python train.py --hidden_size=160 --experts_per_token=2 --d_shared_expert=64 --moe_layers=[1, 2, 3, 4, 5, 6, 7, 8, 9, 10, 11, 12] --normalize_top_k=true --routed_scale=1.0 --balance_loss=0.0123 --init_std_router=0.018 --lr_router=0.000624 --vocab_size=2048 --tie_word_embeddings=true --optimizer="soap_variant" --beta1=0.95 --dataset="wikipedia_en"
Below are experts of layer 7 (counted from 0) of a mixture-of-experts language model. Rows are named router (the router's row for the expert) and show model dimensions 0-159. Each number is 500 + 50 x the weight over its row's rms, rounded and kept within 0 to 999. Numbers have three digits each.
After each expert's rows: a language model's description of what the expert responds to. This comes from a sample of Wikipedia text that the model never trained on.

# expert 58
router:448497472449470494560483570485533466443523522492460511471594468505408569539537482517514552487511530464527464523514466462527648579590443491515602424553391499519452501523473483564520495502558526612553464499516498486516483457421519417405532562514515471493509493442547583570461491531533513543601474619447463594488585622447604427458506489587505529506538431476440457512488508438473484528453484444458489495368469509535526543520361472541492455538477522474481468424554506471544449529498491
It responds to: Word-final pieces, places

# expert 31
router:439571438452452547492457565424496525482455487429392516431525523532563472531543552457493555498510521368440531440519584489559585522530452484546539501561545480517468483438574621356487488569454526457538476481508491432555489468560492487522404516526432572546490536425422529327484502495482487512531599494388437493496447571506549493484472409477506532513457547522492506506491431519486565637547487430480467494522507461464523451585439508495496500556438511526489503519534462495496513451595520
It responds to: Inner vowel-led pieces

# expert 24
router:502536555406508416586577393429420534527478531492478534505478476519422486428464505567470453552411529551502497495458562604479452513526498406535379583492578448402545483537463493554453444496561482454535488524488536484479569559406564446476396484568473519512594513505483478513492505493528510527558456511499408392459472530454559529515420517518503613443546481456482422420531555496394456517508453443525443496553563543477549515411482459482535505438586532467539491557479454503518500451567462
It responds to: Letter k pieces

# expert 60
router:521477625586567510401495547424489422511514511485607561491463463483578436458447425509410562486537488566467557544514492554482558440495504529458511539496531541610544508496445447498578403570524436541460544524569428527515547438470576500513557436485509470491544503454497445574458464561408499484432532522513502477517479499596483482536632526477470451509475438388506493509505545585502468475585496467491539617472510515468516521507509451520544390498498500565526598469444549595394503469505514
It responds to: Space before next word

# expert 48
router:525451418478464500551404472513500531537506380606553485526527421539559556546530537530490429536502507423478571444564531537603493469427509493570539510561460455520451424497397530471502585472552477535541496499508500529574566538510522490504507515549466598444463451529455501539525494427526539497489443466463467520440533494494566505524456480458524396510418464534435551429466500434526503585572429509566458505557463517467585522499551536433509422638559578430582518600501443416502508486580427
It responds to: Syllables ending in i

# expert 29
router:491441517476493448461451453521526456465475484442473455468432418468591498432524436566461531429492420563546492449475552487396397517575425498566562523466459564492527552503568469605428403449517445412476414477479498492511575509480491502526534443527482438553486438525492531481570478562518496479629563454448504507512441431429431506473588468550490515450513551577575491529550606458490589527460504478464607515587564501572533521468478411552468564471496458589479507530451515461453481563523473
It responds to: Mid-word "it"/"t" pieces

# expert 39
router:530501511442435533486587435533554427468555514497503476588560457509487451508500512598534425547487515503491454538456468454490623545426442580553446528472456534502533573466574592546609525445524512487483413500441500534532518460560481476478508572532426546549453415481504513472527418526563527473461468571538554465434595581570435602476489476534539545546523425470512455401584481433594504485491557482487430514475444478486479452558537566527602418478450551465479441438502571403504485516552519
It responds to: The ver syllable

# expert 14
router:458591552478518395454526519517443548569438521530466569452450502519496568531440430445545438527478474492526560509501518513506401357431546581490457555525471603541538499449544555510566507545499473518485535539504533498441463448395538619528466524436475518479505507473540465550548532460421582489391562423520506396553508522472426522536496496605532430451531501561526554491498568550563554482498536526453561416501491542447468468503464500539525535521463574457554481414405450608429513453505447
It responds to: Capital word-initial letters

# expert 35
router:431544469619515550554589460468466431464468458551560455473475516444513536521413575588573470498491463495520553422526504479647470508527432456516415512587488455462475568515508492498584531373500445531529447574428586435527462510502510440524545555512481530556538509548522525539449518451464503484415482461592503493463431511568425547558450539493525540563486530431461539586407470468503548471411462436458500444510520574529531507543390523506431546459446575540535434505526423436468548491488464
It responds to: "ch" letter clusters

# expert 54
router:415437497541505466512535464570505578413461478434551562460439509439498579541551524398471468449552539529495494407460430589493598484495532484575428445546491589524516562484492517518482538462463493488558467407473410427537499482388417486489453521475487384558415509449510440459394538575507471483555388451510446455466524504486486454509561465499512453483459474469639474540559524502488541467536522526541459529548526465501528531574471457591542507551554532530461563577569475412496475488590531
It responds to: Noun-forming suffixes

# expert 51
router:443513572498472420526504576468501535477509558471483547563558454469530458463384518545541510431489530458527467530523543519453531553569482546606513451619509465517496598428520493577482552511540510527534478496456517431538550615662483460513534501454490539500470454511557450382585551505560492510594491501574486572511572463513427428483472495497474521499524477441431483530447481488516479533504492479529558530551594482510442450564470531491480570580354484522476506429511473441444421421554390
It responds to: Per syllable, first names

# expert 11
router:504570471531616457540487481559455575467513566535495526511547526504442450618451486548505570399507511560582528464583431541521527436464522502461489497511432577553554441477480574456523427544493516515510442506491577499486488546533609476548451485562458510456400447488544556488433502517513519512512467479500518445499491605470571506524497545462543590589499523575411564542505502597539507436468434469529540492604535563514464528575624445520467415412520475550440451502497470506491363440463473
It responds to: Table cell separators

# expert 15
router:455451505524485532540499489496528500592418481480503464552478513601528532505475548514534420435549498606469470453525508514405498485435637460542448507516505560487461446484563512476612501455515470581479492505609468511525564535557410463451490562478530588506388371513501523524438573453568468530480462545505532482422490455495496551504500413458411470497513491363529504482516535435515446574502419504471564490515491540440437477437542572435535546469522641528389509484437521499433489488480460
It responds to: Consonant-plus-i pieces

# expert 36
router:535402444508518516577415537594503523474486421555509456416426579495474542590542582531566422453498478450492454485489600524566460495558556476483406581502504540461477526476480502431472603557504524509528456570428447515527554468538515547530521461492442432557568472487546412506468519470545527445503552519500500501477516552418474461416385517462500516436419407474500434459480501483477428460537469489519430512579447579522491457522503551533443337446496513495503492561450577554444493605458514
It responds to: Word-opening syllables

# expert 42
router:496564439552455535507568566530479604522480540470476529560524546538516536572583432399589542483489575541557449543493620460483509515523486421514560407473431478473539415461502519514446463483507517476542437499596428425508463636516439440418505533507519572493522461565533400512533461444556455484530460555537544388526582504524590480521464504539588423566446549464547419537512447506571520460508501475566433424550504517486524520532472459528435534489511561416557471485466493542584526496540546
It responds to: Years and numbers

# expert 43
router:413484460450454544541573478503405518511528593503479578476502431529559481509510371506559532533447516613505402508449479502520494412540513438495443503458486519512520534522557486448465530504541572381468485582469520420527414494575529516466493441449517582578448466534492516520560585541498533485536545493566493529494484472383491572541524503453540515565485436502487497471462524455487423560488538499382400506587572479406483509532527559487447600476540447592461482467520415431527610528521543
It responds to: Consonant after a- prefix

# expert 20
router:506443508517470541617535477549519491516522492448554458540513532526472486447488539519565517588487526462486437548504522422514524603568427536414588482526513537476443492474533482394505537489440438497478501524510492479504621530586487524616411496581491376534535464480487486536532517498463506538476523544573515430603541560478507466427458554489529544457576447521475526453542520436441518413513570545540539545508592590531545500522346522545508503435463577579521521425541522482549440567525388
It responds to: The piece le

# expert 41
router:465487488549585559543421502524481497479539531544549517480566504516418423588525522511482523538511557480513420570510514488451447520595505475473523547543585464542466465526560547470484471544536579577553476524497520381529492515522483430490494564537505519551500408506551571570496480486593518496555489453503592476487583523523495449573483529517467487516542523486459481523426481552488462413488604463515525581419485535471505354568571566461526505414535485379495427526533505424529625597366508
It responds to: Ba/ga syllables

# expert 17
router:448473579485513402460506579445525500530512413522535546492487417435486438438498409529522472529477475557528588543541523583430453435459505484419505504494441496500457462560497522546463451418486487488518486436473571536473485449487481491492559451501499543641474558425369559465502451527454549453563507490480513403538525397492485594544494461484463378468546432540581525557496521582556498573493542540490534576551560529483468457520556528509515525518538520612510621426514434588419486534508475
It responds to: Word-internal s

# expert 30
router:607422564540535575524441528520489442577471462469465571586511493531489507427481563464540457481520439467545535467515472529517563390545556552555565453479541518500531506539572445614563392519457445482510448527532566479451473552446491613496522378436486389437484475466481467539598455547416557492553441464404473504526435522533461557437500540439513514525531529509500541520463514516563569476452400510574502497518541419437478496487537435460497498472454452609500541439398467556545493470471480
It responds to: Prepositions after verbs

# expert 8
router:587528573437389529487592477524440562421455538537482502594485528538564456545524447487511440485453503414524444445507469496532507538514503452565528379608548475486491479452579397460450545494498578609491446485533420519550437453507506461513464571588474617557508562566544604433505572513514468451597470513535509458431536507546550463552492480460489495529457549487510510501544595514489427507464487524545505437574414529539522487482503417551449596467535544463517442467568497549573528449491472
It responds to: Year and number pieces

# expert 50
router:558562415568391537575509602500547541462500493560446379461476510498491545477558537539524480530579443481446507449472499459459493506563511446568432467489473486491545480437536558425460487454494411409533513501523459583468425491496469474518474558491488454517399483482526471538390450593594435447514452462523434511518563474539458428561516482520537501430483536579465500417443432481537538450517483531438528465437465586493420526566486549553395382524537477521477423471528502597569546574529509
It responds to: The piece est

# expert 56
router:481494561431469498559453453554556498496459449450383446594563432483465539527506445530547463524486473462515487502587413427476506555438440496498591456435562478553534451539530454515450522441455570501529560489508522509536518433526465526473457574535581490454513539447446577480422483412535444474563620516479482452455519533390468406465512535552502413529457459464507540482509541653457438519528539350504518408535498533519549485543576452445444560507540456461525490458502520499573472584484455
It responds to: Pieces ra and va

# expert 45
router:569482461551430486512512498451453432429452610467469477469539523533416432486521561425456454551515487457496541512450528464411526542471516466507492416464524641499463417452537444528379468538537563511475495487496491505492579541509480527437516536460457381475496459466496523565383478404555561478576572451408539507468484456517454445429490467487532544456510521550491410487423581482441508603583586522546406515487446454480500488436475448433477465486515446539454543483534444566584419455518481
It responds to: Adjective and verb suffixes

# expert 5
router:518570493479452602471524470460581485497474555500459388477572630531444538412482379550461618538513523518440419529459499531556563446507434447515447498574495494524479537472489481588466437461546494384528538481591435545571528421490454474469535460500461547557512551520498579418510440493507481515466488484427405513438578423479408521519487540501423512522582470463476532471549539536438436518540441602476489437525431521510432487525463514513481549558506599565519494509531479458474466493523607
It responds to: Mid-word "ur" pieces

# expert 59
router:491492542480475523383582563508442467507482443406532590493431479517597492561484449432411534486532529483465580595516532493555391378546505445536492450494496507539518471556530462531469479582489402488444467492612410452463490443511538608531542471520527491472480466524527496568574470477488478483432440587534525479573556415625468464512538446481562505556431502459439444538592509571528545476587551454507447514486447519517580512540521463556409514516514552465476509524475416557453468477489547
It responds to: Numbers in dates and tables

# expert 47
router:520513471483500397415584488445482476546507595471484401455452464453559475516466562546505492522459511519546522501478559541522464471432473465524526614429503535581542516505515376455600520490563523505524536364462459461593508505518587422484500410466510590511431644554468555561537498535538491461553420452400507519455494557403523422553505447520501483453459385470527519544493453575508428513451460540494475488456455478510512460562473488476536509454509435507521454442444431563401514505506478
It responds to: Hyphens and mid-word c

# expert 10
router:413479430450546486464427458518498511392448409565467515498505512562494557529485493438558485482456588543442624497422495526508452570545415469519433506423434439492530448450526491496482540488521499505552539492424514529448418508517547466500496512469480555550548428558533574444533526528413452500602434484430513450487536488488514506522539461482511557421540570497496413580521447446412512423468473453527563437546461517577487453472500544461535488604509584472417428521464448571467396433441610
It responds to: Month names, commas

# expert 38
router:493429542562479529469516485489413469445525438468565570570524488422524430516530548510424556440584473531511501509542444475501521394482463548566506380460563488563428565536471527462491422551453509427498460487451510539457445508502539636568489426516464398468422583550381462470541541481513527556454518480524522535462455523433479526426493519572443520572508457465528448511506452548464576538455491559439439581469477433506519478505567431460459483625478543555544559545391452553520472522445520
It responds to: Prepositions after nouns

# expert 57
router:452503541470675518429410533510525630497604509582452457499449538628535479532523500410507557551541497529476475433494566571453531527506507516559433483515489536413504489503516404480534531500545435488526573448464462463531553445491521504511516560507405583570478494455506460552515568422472449510483484388509450589433552566488593589437457476485479520473512510525455529486419466467515437571534522465487571465465472544467505507493398516543555591459531425490474487481548463479506494527598437
It responds to: Adjective ic endings

# expert 40
router:521511568471464439433479571437404524435459501542546520476431557545458532460446435528547419519617572448472533422476562472609465508576504504493555541462405501464571439498438568549540480590537487459549572439497554477513415583524440556421471476519512559510548518489496540604480573539591539536440528430470532490565401525537524521565447544527537412540558517500469485478519503480589484525467443574509449416546447478523456528555434489554490511519499519455580487465430475516407532596522510
It responds to: Capital letters in acronyms

# expert 22
router:544492572478516441465539500530446452500547503509595484436465517517500516420446490479382560514552460458472539484559463564538485386476515589440536542459474637511530525489536533490511510535464472517424531535581524579496483514533479521471557421462502429492574501430497565515537515537481538475522508450514380504505492469498532497537596481580463463621426391440586439582548486547478561528492544520535463501480569416456593633495486524479465427502439457492495632468437476512515409539464487
It responds to: Line breaks